python train.py --n_experts=128 --experts_per_token=2 --init_std_up=0.0273
Below are experts of layer 8 (counted from 0) of a mixture-of-experts language model. Rows are named router (the router's row for the expert), down (a neuron's output weights, with its number) and show model dimensions 0-255. Each number is 128 + 24 x the weight over its row's rms, rounded and kept within 0 to 255. Numbers have three digits each.
After each expert's rows: a language model's description of what the expert responds to. This comes from a sample of Wikipedia text that the model never trained on.

# expert 21
router:122111106122164111135129106085173143167121108114156061087124112120145152132110124091151109114162142134107140099130112120113122136088129095123116129096106097142155133067146108091097151141111092160098153119119077119166139147156114114121139090121162168131116126156091114148115167100135125119149111124112103155106154142113136121138118157123115071120172154182142116104093107119138123161135121094152152112165149156150097107146102112174123146101076115133102140163106214104162116165086110096112131121147116088111134121110126145156090121115088119126131163132102109115091128107130184125133119138162091098152119132137116159123071126161132151129108119108126128112149138123144113137122151109152134124133170105100145166144128123155147134153135165125173140110123128118135149124132155
down0:096096129149169142096130125141134115108095113137129100101134116124114152089118107170147143107182171118093141172111148152163107179143143173133112136110114133130102154160170146117130145149134140135109110087105144088159107131132131133103157119158056127107132104130124139144141144128160131127125128071164121098163157139156145118112122139128117159171136151082151161118168112112109126099132144152134133110130084098133115131109153099176158146160143111153152103118133078075116140116157126098138101115144129111111180153079157135150122081137129065096150122133159104104076150082111148153122100134141130070123136163131147115137118103136103099123123138109105102131151090135119110119142090147144133129131109134147138133130124132094143171147110116142122151094170094111129129153160110
down1:152136123145138140151123117133100086150129138138145165106074134111100131117109140123138096155150117124152121137088091141146131126170095127157124137143097145082097107168148051147180118110150108139142142120111108102105160108129125156162105108121107159119122113103133120113157089133096145100116142124131131094152114163064110147111123100134095142102078133176139114146131141127095120102088131108129104168119112125144155134146074143086139090084110122125120085172132143112135143156122146139186139138142102175109115126096105119095168144158119130105142156080145095112112134133119145088094162127108132118133137102143097156112127162144157146144119088120140151123104144153133090140106144110148105110124136108102111134137118076115110107105137193118095117115150129179103166114130118
down2:151134148131145121115178126079099111097068128116122183146056123160172130129139101078095131118135115135098119129152136086099135141107137135119159102138103128147150178144095159084123137101086130170137138171129178103134135120099119132119157154065074161136099172128142104156132115150115129146152154136074131129130144113142111148143152132139081132125153105140088139139110096078118105101122118141132133113175158111136154136126127140109146111111136146147111159128136123118115121147099080082115202150137148143111148135113144117101139131160100112093153128149156173110131146131147150158110149111142102109123090129117135092151136129117118098130114152110133130106115123151132094100143109178128116142123095148143151123122122152120134154160128117137112141124147159089172144103084148
down3:088168105121129114117097104134124104090130160126154107112094145107144133120147084126116154113153100159118146122127104123123121154139102134101146112106131137108139144122107108123137147165130183085128140131084130140101165112126104180130160168138137152113120108110154110172140117116112108114129161138112101146108127118164099130101132164146079129130106090135173135103131159120145125100116142152104149138112102099127131161161103146122142140104149154090126139184124150048143125106119132134149140116144110113112102131139108119119080158189100115099116137160184106085145128168106128133107107102141118088163105096092116137101159122156112150108127142141181172145137099111098139134137169110118132105135139100155130078134123120147124178100130178176155129095119138132181147135159134
down4:162125084117152106139136100113138121121141141121137170103123094143116134164154133141148165150130122154089114143160119104133128079160108145153106089147067144119141081151110151093124117128122106157112158131144154176162131130117172134146125140135173101128130100121151119081171129175119128191193094115151177117115105118119135149104142115093099138152114130146121081129080116115132139106139128127120117103112168114135144130129142105088153114129110168087130126120134107145140132126141070092111126134130117117093136115141135121113140060155143155112110125088165149158125133139154123145112175137148161114103160134081117143133102136137139146113121121070149148135127161109092108097137201131092137122130121132110122124127093171137133113100106121137155119140095133166115132148074148
What it handles: First syllable pieces of place, club and person names, e.g. L-ut-on, Sask-atch-ewan, Liber-, Cincinn-, Lincol-, often in sports tables.

# expert 33
router:117119075124136094089107082142137127134136124083133091111147124140151135154130122150135089106146140156108149126113083116136148111088133111166113125119151174118153142115109109105102124103150107133107085071131138082147142125164093113129151169087137133125122122175110117128079176139154072164092113122128111124139112119118124116154145175107135129118130127153077154104103112090153152142092157107166139092148136134137163103167113093131118105095099117164127119159108153145136102119127101144121155088145129126170128077121150173126124115108139140139132123180121109115107122107113148170111122145090081142133101091126118143161117145140130120149115104124106119145133151181133178139129144090145139144091138107096152150160163134121109131104138171113160122145154063111142153137109129
down0:127137118107154118147116149142104117125124091093137153151106132115119141119141116097196119104090122182116144135117090096164162160141153156107121094144084103148133145114134106108127139110130149117106088136101086154106128168132157168162073148180124143091132158141109118132119171144105109118097113136109115135097149153136124118128106151112125145080140113108167075136173128121105126162148121110154136127117128145121107138122119139112160092119144094099145067157153124143102108138144125145119084148090144139093086102143117111186133134132146126152128126087167120123127167132081150110100109142132111117171083117116142087156135119139117110144090115136123098109174145120130101114166149077117078147129111133156102104159137107169115140132148108121110112136163122104103095086111156
down1:103152107133102121142143122205110125105124115109148116104093090172135099147111121141091114157133063179088108160170115175147129095149105131140114107142120122157110092126137121113125114136156140153172132112146144120165129098109112083185101116128140135090181087151095095121128120132120100100156105112110120128130133133172120142135118140133092127163108143166095129107133117138148115175120110097168137132126106102175166149124145148088127109143112099146138133130079145132116134139115112075149101117115127141149125113131100188095133124125161137084134123125189110091091124100126161146140131158123112109142180081144146113157124132121146126115135157089101103126103172168112120109157117144116114141150103133113117111160120136142121101159146162115107102110144093129115146119117145
down2:129133118146141131160120118116103108121098165141132083093166140152113081130131118127161149111143126148112131150128133134133124129138102124098132143085150189143110159114144105078161109114174126147144116137113128117138124139125101074161123157136098152094166134134151152129098135090171170116146123102090091087087116108113143155167098111104118154144164113123130121132113121122136100153173100148118132135152110135138127147166105145139140138121107111135134120131138173164155134117112143143130116157124098179150104095111130134104146184081155114116167146148173145150137120119110084105141133147153119128148119122132132124142146128084158120107110089162063164160133185150113116087088177159161101146121147135125110173159127147106115092149111105147140124155142073100101144094132146
down3:188139137117068104103151167132153108119104159095148060144155086110134123103123134121104075155118157124169113116121102178112104127119115105140096133098123144108164100110107130140166118140121113115109132110113116119157096146115140128129172101122094174121082127110129148148084175147153178101149145120097121131177126117144124144167136113114113112129121102123112089114151144159142135145122130124122113154164097094122170109135136127146162131113130149116102143197108155162126112104138146098135111121148169165117130135174137121107152163163174140160120113080111133085135130148156087100121138128141110107107128167120132161120135118095114107107173141113123112136121110103171096119141134125174100111126135144118108096167112144120101154176157148145129152099122136166127132102148122
down4:110115114168135181140116154127134149099138118116134162106170171104122149164138139172143124157117061122105167139149123167130141164082111142107126134145113126103127145124109141122115148149093139115169109123158116122097124120138168134109099114120098137131117148112175131141160167159084146165196118097116126144121141087089126129137119129126154161109130123182110132130166113146130115142138102148128115137120138124117160140126126129139108153122130117141147128142152094124084095147166123109154138099141109126116114119142198127110156169135128121053096062090100160135121146120119117132106137138108090180129129158107121141086149149148147126108117137100143168125148146117113129120138157081158093092127109118148100124121157098158106129146174132135160128127161124100121119097190161
What it handles: Word-final pieces and whole nouns ending titles or noun phrases, e.g. NeverEnding Story, Rethinking Madness, book, method, plus table cell separators.

# expert 51
router:128151104136139104137142124127157118143139111120149104144124159103156127155133162094135107108149110122119119113126107108137126099107114103166109135129137103185139137128102126116109151136133101130094090109179127118140152107172086119127126153101134173130105159141107171140093126120137102110125104144124109159159135124139153121171122163094135127101160156144113153100134122132176143138091116111172152106159120160170160137206075102124125115152134108146100157144100150131165111178127110107059135124168112091128103121130129160143102149116129128129130170137081099073095105103112145171096079155091114133156098080175152148162131134132124157154142130137112092132147113140151141126088176092157119140120135109116111134121136106142121154107100161122162148102139166126122131149115142
down0:110157150140074133111169080081148158122141113127125139118092167124109130103147114091120158094129145137103116143120109150100122152126146125118129127133103134122172104119152175141152189123123148134119119131125181093091081154125151106134159141140148102111139106127109117149121121128130131096121130089119082118101156092147142126091153084119115105129115173103152095166132112132137139135137149133126153127084144186175096136108104132156124163160156127150153085110125144143109144170142119102118132148109128123130116089156100097154115135111117112159130157100126157125098110102052121053105146146093117153099090126111092110096111125082140134137066136152101161162118107125139127125149103144114149174115136113128140152134172138082120126133158114116136142140140160117110152125136135
down1:110091126102119154130120117136144096142089166146149163119136127136115121177146147138112111155110114118111136142100124107156113087156111079149124096164112206087168142133120130104140148104121128159147138131111117125127122113139077114093108119112114090156136140119103122164098123123196144102140115129172117155155129111112141170172150134146140078094129145121071127123105113134160097102126115137113157113132077111108153136120142125061123128142152102132121167122170140130134145124138111140102131129092078107133168127108090144118144160163127140141103156117119120126110119116093137132126118116123109110100121158099159104144106161139121143107135120132137166143120119154125175123067161158122147165170097100149104112120145127156129120089097114127123141094124133065144196099110118
down2:116153136120125088156133091147148110129142099142128136109099163135158160104148127145126129120093115110133167116098113150130119152127122127124150134146118118129097111155136147128115130107145140145079151130069131118102099162157173147123126122189124091115144093141155139146125122116097127120142106130141151137122113101120089141105125117124169142164089082088111138180151126119148128096170125113183161128088153115173111133111084109145121096147078127090095129107117115114110162154126149090135138187115064153143114171144120120148129110086088126154129128116124179151118089147113100150162157156081124135123184119164125109143169127094084109113138141107119152101111110100138128168138089091117120152102133143099113127159123142121150153153119100097141152148179127120152151130129124
down3:158104078073129127117114145141102146123101135153179174105164109137093157144166062119117153120099134124153113118141093127101126140123149139150100113151149154154130143161139129149104076133129147117153123143123135102129143137110138145143108148121087126160054128162127110155131126118121081081144141095145150131084086137130140103156073167135138132141073115107155138145118123133111103125158099133154110137111094159094129152102115152128133164104127133147132076150149145175075080104134172111153135153166122128113109148076109116152116140109081149111167099153150149123128136120162112164156126098144154135136137148107143139125151147141130141095090110153119178091125129105117121117130154125117115118121116134128124140100168104102116100119118114094160125157151128158105158161120129
down4:131137136149085118087119154116134149119145175161136121121140120149134111124105123073116105128117152110129101095128146107145118121124125110148127147162093181137109138132152132094172125128114127111134118106118172084156161182141134136130133136111134124063146137174124132124115129124132177117111195165139109150131189126132134139164133126122093120063111155114121091094144099144148144157092119136094113119156184147094119103145144148137112108144135095129135116127144150090162150136123147181112127085162130122136164103121165173138127142148126140152149135105146128141109149143153126131163108160125113087136142120126119152139110157172136174161132125126160111135129152198096153134151109140120165147122211148135131114133174105131095129119147104155131157153153136165131127137150114
What it handles: Opening parenthesis, mostly before dates, ages or figures, e.g. (d. 1955), (age 74), (93.1%), (IUCN), plus born and aged.

# expert 4
router:104110099107113118163142131105126109126181134084129126127144110134159174149120134109143095132165131145103126125128112084142130123105094068159114130110136137129165102119100131134113125118105076145112152130169084119116142143163093106124108150127126160100080153185133175173123157147156128111118104129129124132124162149153139112134120137091083127109133128131115161120107087120142120136099122099166148114148131184148118123137115081167139147140116136107107124174096141145176108117087140121108169120143144093151107132096118147135086157158113117148157179157095112077087112095081171129095118142104118088147121108126120129166117122134127157127115126139146102162181134165114163129099141109166153159091146144108116135160145108131126168134093132109129142117120151147134166118152146
down0:143110135130139178096157157078149122135126119145156146107111147156124088116140117149131109192147113152129099110129113130151118157154159134161090142089140136149106103135140137169126147130133140091130128135086143131155140123097121134137090131059127180132134113150150108132099106134126139099136092084129131142122119153117111139149110154159165125181114102144144119158117146155115105126140179132100175104145149136126118131138157141143120117160128141133119097171095129131023122093111142115132153140168126125146146131125125127155160142128113119091110107108126142111110094087093117154107097104106144092116138134141110129098149142150116162120081128114120097124157137124159106161097117181124108127116140160113122102077142148150131172127112143127127156127143152141116190061164125
down1:113116104131141123153091106092141157123163138154142165136113135094106115098106106111119119129191106165135117131093158098162127177128169116139092098160133124140104133115146139147144136140124132142098110139125155138115167134145114136157133172127125109160082106144150145133128151097093125142157123151089139142129143140128138114119121139164146111158137076149114183107125140119141164121100150127114147178150134140147177116153112103176128105102123146125102116106142117164141136129135089139160124117152106146156134101170085114076153136131165136090111108054117144142093109107081121159118139121082171160129125108112124123130147167120121143146137128103143147130118112175063130115135072163136138151109134102145124068140092142101132145139087160131082096115119146147157135130114145
down2:173163114167131137136115134099150168136128157121103180172133118119129140155107148133155148147104153163134129120182110116111121106076125109127100139155113124142058130155123125167128109094147083185157140121148134126117134100137140128096132129116126096137130110104109130165096145129126125135180167134161093136157113096149149092123141126111160120165130103144133161118142123111079167140177098132142120133107135159162116108120078081121145066113151126086123102099169095093159112087151099127095125110111116134118129111125111123100163093138145139124127139117125085107105120140116164117114105140087125108110143148157168142071106148145131118115147122133170094138139133119164166119122114140125128163139145136116143092142164095073170092120134114114118165100140127124137096115108115
down3:105145120160124133134165123108127104123129071144111123085118156077105167123127140143137095107116129149111172140132119153110187131122132103138155142118129106129124124152115125156109153147121144116116138063166164151138080146153113094127105142151135113126127131138104140088112151131147115112151120094158098158103124152138105089145142158149127140130085127132130108107130135163163101109108115145143102124112106106135092111143132161134151093157143155143135089142085173135164107112171111141153076106109103170099097129134088139144124176133088166131136079101107115142148113118169078083115125134111151106144170143083114097131185095127094110123129113132130076139138138153127134103123110125121108095119150167157147109197136142099158122159137112151170152125137133112171133139122119
down4:147150116154118160109156084133133116114113119152130069108127155128114099134110158117130110129091141118129110178142113111162103109100163120155150102101121111141159173129148113158103139133123116089126131155155127131170157103157115135104057106102174137155153096155120116107132110170137145129158180106121121112087100129105140155106118125145134143096098156185134113102101130150122132107061179136105131105112121119080158146146160153118114134098105087145101145178159130125103148106140131094138143101148134086113140140099144111161145102148129109156137148138149090110141132128136138164116118095134083123141183136115088100136122128107121137099167142140112095094135121103115163108138140094142147122138157132138134146140122145126127181125143160114181201126132141156113143119104136
What it handles: Conjunctions joining words or clauses mid-sentence, mostly and, also or, but, &, nor, while, then, e.g. owned and operated.

# expert 57
router:119117084129110089111116087121150128135138115073120110133163122122168133155145119141130096101157132125114167124096091114139143104094125111154133132122160168112163154125098113126115112100123119127100112060145140100143152121163093118108155169096135129133119131179121102144070179145154085176109133136122108127137117122113126103151135183100126117130135137148095149120104114097153154145087138116170130102150136131132170106185124082137107118095092094152122130168106164148140096114146097150106142076142136132151123088115143179122131116102128128157137117160109122117094105116107158170095112140094079160166105113121120151146113129126142118136121092132109109149131139157140159143125155081146143146102150108107128167158157139110109129111138161119166130120146069107150142157132127
down0:076121135138141120134134129106087076109150133152132126152079112087129121060114118146098151107125126124080115149147115108140147146106168108135126176072115111173106127090136102125164091165125137116144131159120124145131118143121175150150108157164161139153142123145089119158119128097117163115140110115149115130082117152133140102131077170157120131130134141185113094143086145148124129128102149119198122110166134130119090113095117104157105107167156128123120127116125141140125140113162119106169123135115152156170126128146142143123131085135127156163133153118144132150157121107136147177165138126108106085127168078139127162149148136108112108116127130123164138124122117146117090124113113129138095130121128202121096096095119132171158150173144114128151127148105160130081127126088143
down1:181122164142148134122126105125116103125095128129144120151136138163115134144114108104112128163135125131133163079137125125144053096118116191117128146090125104132124111163175101136149124137130079154158095139131108168133094148144164143093105162147159155102132148153122089150130117165153126131122138159117094101139129120168139125133070103138090121122135111130160135097103133149152154142134144123150098131125102148134119114169163151109142116099099107106140104159101186125136123155126109112116139182122094174144089140168119124134076136133110143156137148108134057108156143100121141127105111117132115102171126104135113174145107132164118101133103155151145128180140130145128145119105124142074129121077182100137126116083149144111093109161102153129169113105126139124142122135122113
down2:124079115149161127149084147154146128082032138131123206107126127099143146166144093177152138137111137121133168129144113115128095152109141122198143127078163124114161101103124135140111146070130128123122168067160134132130110158139100113129109165132114108108131105135111129142106118094150117130166133127117140134167117148131115126154125123130114093123111137144118113124133146136103107136137133119175106137148157100140094133142118143086130122128157165160088098108144056143134134122189108144101152129118128110124077072067122112131104091137113124148137145146118125113154176125144152123127131113131125089129130126131130143133142112144110145115125151105147124124056121132123137108136137107117179096130148134103160140134133112124146127107125106144127146068167122152132151112121139
down3:147109154145139104133198138118116122103116110121134159142123197091129151115132144131115086169099102123167106096134146131127133101173099170135112110131118128124112105144106141137127111118147150148166105134110164179125154144146137143119143095117120147124122176074123133100180156122136134147112143097135194125129125138108171114111150107145064161121128112119129135133156105113084116117164084122120118164089159099130115119109075102099115095097142185124107148079164108145117123143126156144076174136104108121144114140118137133130162141153164161122125130097080147144140106162153137132109130123088151101126099118129112088134152141094118138108103138098129139106133143088112152113145123126130136143129147162141084139120094089106150131148132127062117120163139138137107122119095132
down4:155133121159111094113108136141149128125146135134155046098101132153088142170154151126121135140126097125117129149151160137162106140095133152124123115121110136104169107117069144136106093134110126148108114135149162165099082125104143084137152120150090101108136139106095100115113151119148154149130095087142167123115132158142130133148131131127163122116097152083129137158117118111114094115091062201088167124146125132165150132136080135096112137114091164143115116140130128083131128138170127130131116141144168117090125101118118149116135111145140111127073162165173134113133127111111115112141167131104117141121101165156129132120130132155115134146070133121105136094127104070119101137170175199102125128119116104108127121136131155110113108152135155151101134136124185127129111129135128
What it handles: Table cell pipes after scores and numbers in sports tables, plus scattered pronouns and adverbs like he, they, never, eventually.

# expert 45
router:107135144128121116174124131098157096173137123103098110110179137085161153156138151119160146114132116145122141112171126123132126143085127116140134145085124122116116095123114106092101133127126114120086141110161123130108171118163119112096110124129169136125133137128136146133126163143133063153173170151129076148144105122162124128152109152100109079123113147156162127092120121094151143159041146128133148137181144130165157101137089106162104094117089143174109165181124150132142124131127107156125141138133159138133149120080100140176121131129106132155137140147122116119149140119099119150095114122106153145128124098149128136128108105183138145136095125091165116125143161119131110106109140103179143146073121133095136163153110106125134158145124157146200137116132148133138133102115159
down1:186136146107116148114112140161107135133134131126162131132104098172114075117126115138125129133163102120131128165150106145140101105143132153078156121155125099104119157080126083124116105137166102128149159136218134123126124101113158103137152134116122165135121142127130145120131077110111118137087121128115091127097124091121143166085108083169159107140174100144178138155136082073125150104121138128128126153152097083093149100136144147115135099136128140116105157141113112149116144151160111135125115156126106146188112089158136135110158146141121161101124107136132112106132110145131105132150180151118121151163107121101116184142191096143132159087143084118135159119114133131130138143142137111151127123166174134136122169155101172141123130108145153116088131140129145107119100130111148
down2:086134110112128120138177103131128132123136104136130113114112103166157148135114135113121135095106106127077149108104060129110166136124124110137148101142118100122163127109110107135097132125117086115143118110131143122145147140119118131145111160105112122136117087123123127187139136169119105114138090152112124123233172153123125150158119139147140169104149165124195160101149106165148144138161141114123100125106129143170098131123131152135101160104143095137145150131146085103060149109062127117101145116134112151164121153148152144119135086134125162087131128131119137104139156143143135143133087109109126152122151095145132182148137120162180123144120142176119159156137156163112115122130176120143143132146110133100154101167136093143113105127099128123144143138134168127156148110167157
down3:161099067106150123084156140085102098170125112127160102112141122111161146135109157127119097147140134130138127102141104141131105137099149150141075114129147143144087152087112143102141119124110136172168139112125120139139160101128098058106116198109148141152167105162115092159128117107144147129128133125122130150144111074148165112137190126093112092102136150155122121134085074151130134128101136109154164092186132171132111144123116134134137137103150139137075079117144122092141105103069176142122166115116116140127115106110143140121127151135085111109155163115119157110104117099155107134124163070097122158130138125125107113133079145119121121123102116137108116105140125132117128152113122128133106136107137082108129121139120109128115113137118114061141113138132083157137099136145122
down4:112149144136127129158106116122124126134153128152109101111142116114129111143117160100108175135123115148088121155139154135191144119137113172087149083099113140102081117153106142140152129089149102122096162083158106164132101131111135087132127103135110086100157097109109147111089126176126081146133086084133144085142101113132087135136099117086117098102150127119139117126112119094129103123107138129117136129142105156094174136099132164134146126111152130125125138090198101123130090142219100148110141102120163130111129137109137104124145120145119122136123129147158113151163141096144148176105123151134146109122142144094094133085076136110089108146109102111126131140123175132137161161127120150109111137104060086166135133091147135125129157137157160135127124128161136138103147120126119
down5:117162135154105125145162133164150151119180083160172136141109108146126126139111102105099154129149111146137162142114151129145112149091165108111127097112108139091168118174182113119120130116081169132118110138149172079138125120107139171101176147090103148147148128156125125143143137150135178117132162110141122149152110082124143112124106141128103076160151128159112122127112137145081099155142136131190141111125169087119147138127164135129118110145092121141097120117114100123088094138162131096140120136149083139134141100128147140152115106118154089138173095138147126120131105152150104093111130144142094104106143115157162136089139130148123140138173133110122125138122130124097134096157149102139081084129078108118112117141100119152144093150157177137167155119130135094095123162165093
What it handles: Word-final ed, ing, s pieces right before a colon, comma or period, especially infobox stat labels like Games played:, Right-handed.

# expert 28
router:111125106121110096125161089138173103158162093108133112104152157110147163184128137075161147114154099142081160115145101110127115141080137135130092120121169133133138133099106091109119159127116084162107141102164134124146117118143083105128121132134146159142107172162139140131116151151132103120155147168106108133109139144176149120159128144118101137109163151153159128120097082099136140153082139096158144081170161149169109140123104126160127120119095123118088169152111198113170127143094076115135111121144110132133152104140143164166093148133129117128146137151105145118100143104090165161141134113115121107127114140124122157131115117146151160158120124136144120129125141147124150114117164079156162124143150103122138160139123115142124150141135144105201135114118158099179125129158153
down0:119151104151118103133138108152125133150149178119164147127129131161126156102117149105132149108115155106137093135158098106167080130117112153148109121123113121098082112117123141120133124139185138103148115122138122118169141210100181175107143150118123124096104114090127126126103124119135138130128166115154148120147124181128103114133137138135108159114093143128131134119104145141172109133148141109154149092144111142130119129173141161114173169167173119161069125142128133128099157114143131129179125120134094130137108089113154100123133121179136139118112140146162151152165148155140126136118143147074140090112129140154148121101120115165114142136146141126137110153113152162096136105127122152120104184135175144134137133162134099189092101147075111146136114171067115114133114119081093
down1:196139139078131084112102132111132127131160129134119120133134101104087073096139138146084107143112112147144155108146120150145103129173124183105108117108117109189093157122128162135134115162133117118170168147131132109115150136115164147104120175147093124143071101114103137083155135120106129103140114125113110140143139163110125149112130090107128109141101106106082157096119142195149119082152132136125176097128143133173159105120091143103141165112119103098110118133159125133107132147104110125099149125142155123102094143116117105109135166128127115174139121160140145137096106076140186115168136128142107146137103140156174101160139160157181156104111128108132131131122142123113156109140110158102122130117158143131130098144135126127100067131131142135132110096153095136114128168150142
down2:147065108129100134105121136150163185108111118126161075118108117134110122139130127120130128167142126092137156183107133120123146158136100099120098157143107062182115116143143158134088115166138166116107114153157145128138099143139130118161148161101131143132176151107144120132129114120110109163137134120137125119088147120145150111115125130142169117081123102163154121150121162103131158127161104134081122099145139151129096115149118155150107125163113126090115151108118080137122121123181099137093140158123163129129099156101161125114129158175136158091121086164124129103109141166098148122133122166087110155117139138094126149107132118119082077130137128119103090105135124160120116117134139154126155094150164187175148148114118137162114121154099105112124094162118154182105133123130131
down3:132152163112114130123127155115136141125184176146153106131154118158132121067143145097091117121111100109117167126082120141108123127153125109101129134119128149153118143096174100135148121167121148121144128149162135112139113141123101124144092095146141168161122128159068105145165112144119102140142129116150147104124123108099102185119178153173175149148115106078102124104160100128130115130095108127158115135110105150156152125121154067115164146115123116141137137115112117108109193135130133148134103113115135146100123126142126115126118102115145132149102123108060116128101150137119134087162134079108123132091133163104118146131172113112106119118126108177146196151154107102143168162172125139130093125132128139113163139146147088155154106148139127187137119128127177106140168147153130
down4:145155105148100102158153126143130141090077136137144099139107111147123135128093111120144137109117105121133212080114100117153096126136142094158121085091136134147108117131114129123155090082130114097139104124155160158107138130123134127156178121107127108109140152116169117114113128100073121117119171109095098110136144137119120105100154118108130081152154132128171148128120086103135185139128157103116121111127113127117119135166113138079122105154121176134123077123127164097128144118102141174151171141125136113172135131134127098124133113134144128131173119133126110106118095105098165125128144116110116165092127095122121118067126083127130129104137138113168146187134081165165181172144136111117100104109106090134124116126105100088114130114115128134126151151105104142149072145140136
What it handles: Opening pieces of English-style surnames after a first name or Mc, e.g. McGranaghan, Richardson, Herbert, Worthen, Petzschner.

# expert 10
router:107142080122118109127112125116156128163113093088120112129134124128167162148091139118153146092187136123113143124154110093159155106111119124144132136122113121127167116127098105115115133089110095122115080121133147110139164134142108108089140171098160135131122154188138124122127187145156079167107150140126115121103115141143147128129142141133135137106142115143137144117115128079176145157086159073143141115145129181151171112147111103168105119102118141133148131157101141155158112135111057104123142125146153095140151098130132163146121131110119139162130152154135112138135130100092113161090121122109096113157089135159123142164087151118166133129121098093143110117132181167134158128113181090154139144118147076148149159160162122124081145098148150124152146115159090138141123117151117
down0:141165097122168137146136122130141137119109141120186115159121106142130100091153156129133142125116092104137102127155139123137129118113089129186124086136086111146092131099130112157171108115126141137106128151114152107148128131133104148131157169139082107113123138165122110148097197175173148175134114131158102163144117137099082141130167091130172164116128157121106089140121144124093114137129132119147119118152132115159143163093111119150099173137096136117106158121120135119171138123092079116158117096138150137122102134171108177111153136157139122098152109112173128128094127098099148138151089135106112164136127137128120145171173132128112158179156105079139122139069142127145096134130137126132124156134119142157139091141096140105129136138140130125152135119119105116196139179102147
down1:174123145154120105152147118139104138150112117124121111094181153121151120126126130152161128100130143141116165117131127154147190067111140118116077116088093151117099126099128142120132172138124171135118127140137109122136173128095109125107130127143126085115129122145135097113173146094136127105119166074127116129141143134104065164139128131117094175112118094129152119125123165093119074159122135083113152139161133089115110097120116098118094085137102121112101124110135144134167147157123141080128134151138145133137138143094154129110139140108096149148075148117054144107122123094082117138110163142100118150120100087132140171112147121134116103167153152088116102132140141145150113153176140103134147154102138067124102129171126124173140146133103082138136142116143138124135149170122116
down2:156092139090159106132146141180156086131146162155100141131155117115147131115111142114101108132083152090104125150132166130110116091137109140094093154152133125138099085147141094091151170078130135155116122131117136126110134152123165172140100114142128110160098134116172140160131139114119117108123127138094150107175090129103136148145113134136130081158135142133157151115146154137116119148138129149117090119094104088085091108176121162121134127144106112192115077142129176173136143170149153136137119154175143117113101137115149134129109117069175185142136157145100145147134142101144087125127105154115131121094132109135117174126157103095136119099104150093149158103139122124120129085111178169103139150091144133141138146105095142108134111098150136108109135111112166138133114109151128
down3:113160122138096139124121144148094128132099104152177172128136142091115120148161105144124142087137101127116130136072155142151104098132149085112153104153119135136154076110119143105145129064145123118121134122128174121160110151133135121135146156111142118084113130136106163122110124126112101154079137144149123118122139149121166124107158144064131131124113130092110164175144121116166129155101145147096113080138132151139091121086117120122110140165112121170124156128094146096129058109113090155109115118125169108116084111154126132134100127154132117135112131149147152124131146104089128101090113164116133122144155113127169103120126113161102115098140138127151147088100149194135124084108178157127152105104132165129153145184148093097171120118149133097145129138107125119177129155157140
down4:091084109139122115131124126161154124111148145143150153093118093077163170097077156122134114114121113082127129130154087144123152133126096153095089151132097103114123094142133119097194169136118152132082108116112122132093106118134124131103106172116122142129133163176143164113135151186111113144144166157141128150140120114098124123151132155112130115165125145120090103140180117138152133134137125109156121124141113088122127093128172122139081142126112123131140127121152104180087103148103113123128113152112157097127141139146147126126126162113155132141143105153148100095153093148117120110116134115137178085079063135136177188136137144128142130153130137123100096112130122132170136106158145199151128121130124137098127136129157149120143109122114129103088075162127098168123104130147123
What it handles: Word pieces ending personal names or name parts in cast lists and tables, especially ar, an, i, e.g. Sreekumar, Ultraman, Bellamy.

# expert 40
router:125117080120132112122132099137140121145147131069159091115141122126176146164122122130131081088171141133123154131107076103150139107109105108154122131124146173118159153132076102102104122101137134116106095091151140083141131134168080117117148166096134133122090137162126117142084185153161090147098122148154133147167120117149145116115118170111110122128130142153108136113108098090160128125103154103155144121144114136141157140181125077140123113102071092131124116155102149152140099115135103147114132096143152128148128088125143165151125128099137132146162113156107099102108113103099145186103104128089074150166101084119132161129131140129138117134129102127116107163127141155136153119114155106159160125101117083112132149138177143100131122110141164119153139123174080126138132111115136
down0:087169169152127153136143105107153093132079165147162155147119120167084144117137149084144140116152096152119107169155105111126173101141122132113148119123109132107096096096143147113136165111149134178121100114106138139086150125083143118149148093121116161152097172134118118147144147111147118086141153139120157120131102145138107115128127118124103156146146132088095106119124147125091087138073110107163129092152112149156128128170171127107148161115160118137087147133135117104187145151179131128118125165115084138130097127169096161165135161133108136132125110139177138144135102127109109099072105149135144132122108119079106143118160152108122075093147161133100121153126122119133085121111186110131146150128133115128123121117112154138138105121114119172132109118120127086093099084134132
down1:162136078090127137148137105140157103108068086106170107153165138151142119136113165162148092094137129128159157181163125129137150133105098165114121113087161136099087127152137120176132157117101131108156135128101104099119085101151160107119119138161150138086114121140117138122189127157099153125170103093120137121184161117124111094121127125134143118150111122143140120142118109156075133133171126140143154033150098133183082143142101153131130118128134104119132125139134147093135164119163135125138130151126138130102089115128135084124107149120141075134158147136097154166134142141123117162124131128114103128123129137096122093115129150162118143125126112146138161128115126136091133130163132138124141126116130116106093120146111136140098130133168119080150093137173151057113132143127134
down2:111149120099134148143119120111125127128134129132142125131141158130075155124107169097139111139109149093185120142157130124113123107110070139115110103158112137116107158134142132104064145091108117125147113101145144177132132122102106118130121137098119141162119108115132071123123130114096133111157184147111123135121098145147093120141136143121171149128134092105113160105172127098146105072113099149134159142124135110161118116118156150164163112113144101107109075089106153158157127136089099119142134100129133143101117128137162180115098102145109147082107145154143144112135142115122103114109087086121177104108157124097142129076099109142162114168175134116156162107142120131152147135133099114145145131114088169110153124157141170113102112121128121152220135129134087119108121136096100
down3:137084115123162105115151135145124117165120105107121124133132091140147125138113152132170102138154119132100115119123162112175130108123145095146122109130139144154139138138132136141088108119160128127127105137103142081157168147138104118147108113093142119093120163114107113153111134149171145133138163104129105134142113115135140116166105165181125087134158128102149106158167129034145128154069119138129133152121190124126140124064143132158138125130088135140170124175124175144132179119087127159145139141095136112144112134106105159132124137148129093104108152164159141092107162133107105161143156089110067121117137123129135110127114178147166180161107105158107103107154135144124167115133161146110113121118098096121094150108138139133133090120114131133162127170124146105147136164092120
down4:135169112139129082112135128103160098176156127122178044111110097151160121093066147112145098106115133137127145111135099134156161105099128149132124133108164162111102116115113142142086202060109139159139150115153180103109133149133116091148112161077139126125140108110112089117144169152160119119077114142136102143131119138120116088136114109102087130122098105149080146126150115116140185144132136167128140139147133132111110142111153118175089097123123145146101138128107098128125139111142122157104142135124118118132113163078130170101135117104117149137093135120154115102121135104073125166094155142133114129143152126145142123129167102145124090117179134090121120143102118130110143095086149126115152116119155145120105135125153096098117124101110123120157121129110133138171143104112141
What it handles: Commas and table pipes after a name, mainly between a species authority and its year, e.g. Watson, 1879; Roanoke, Virginia.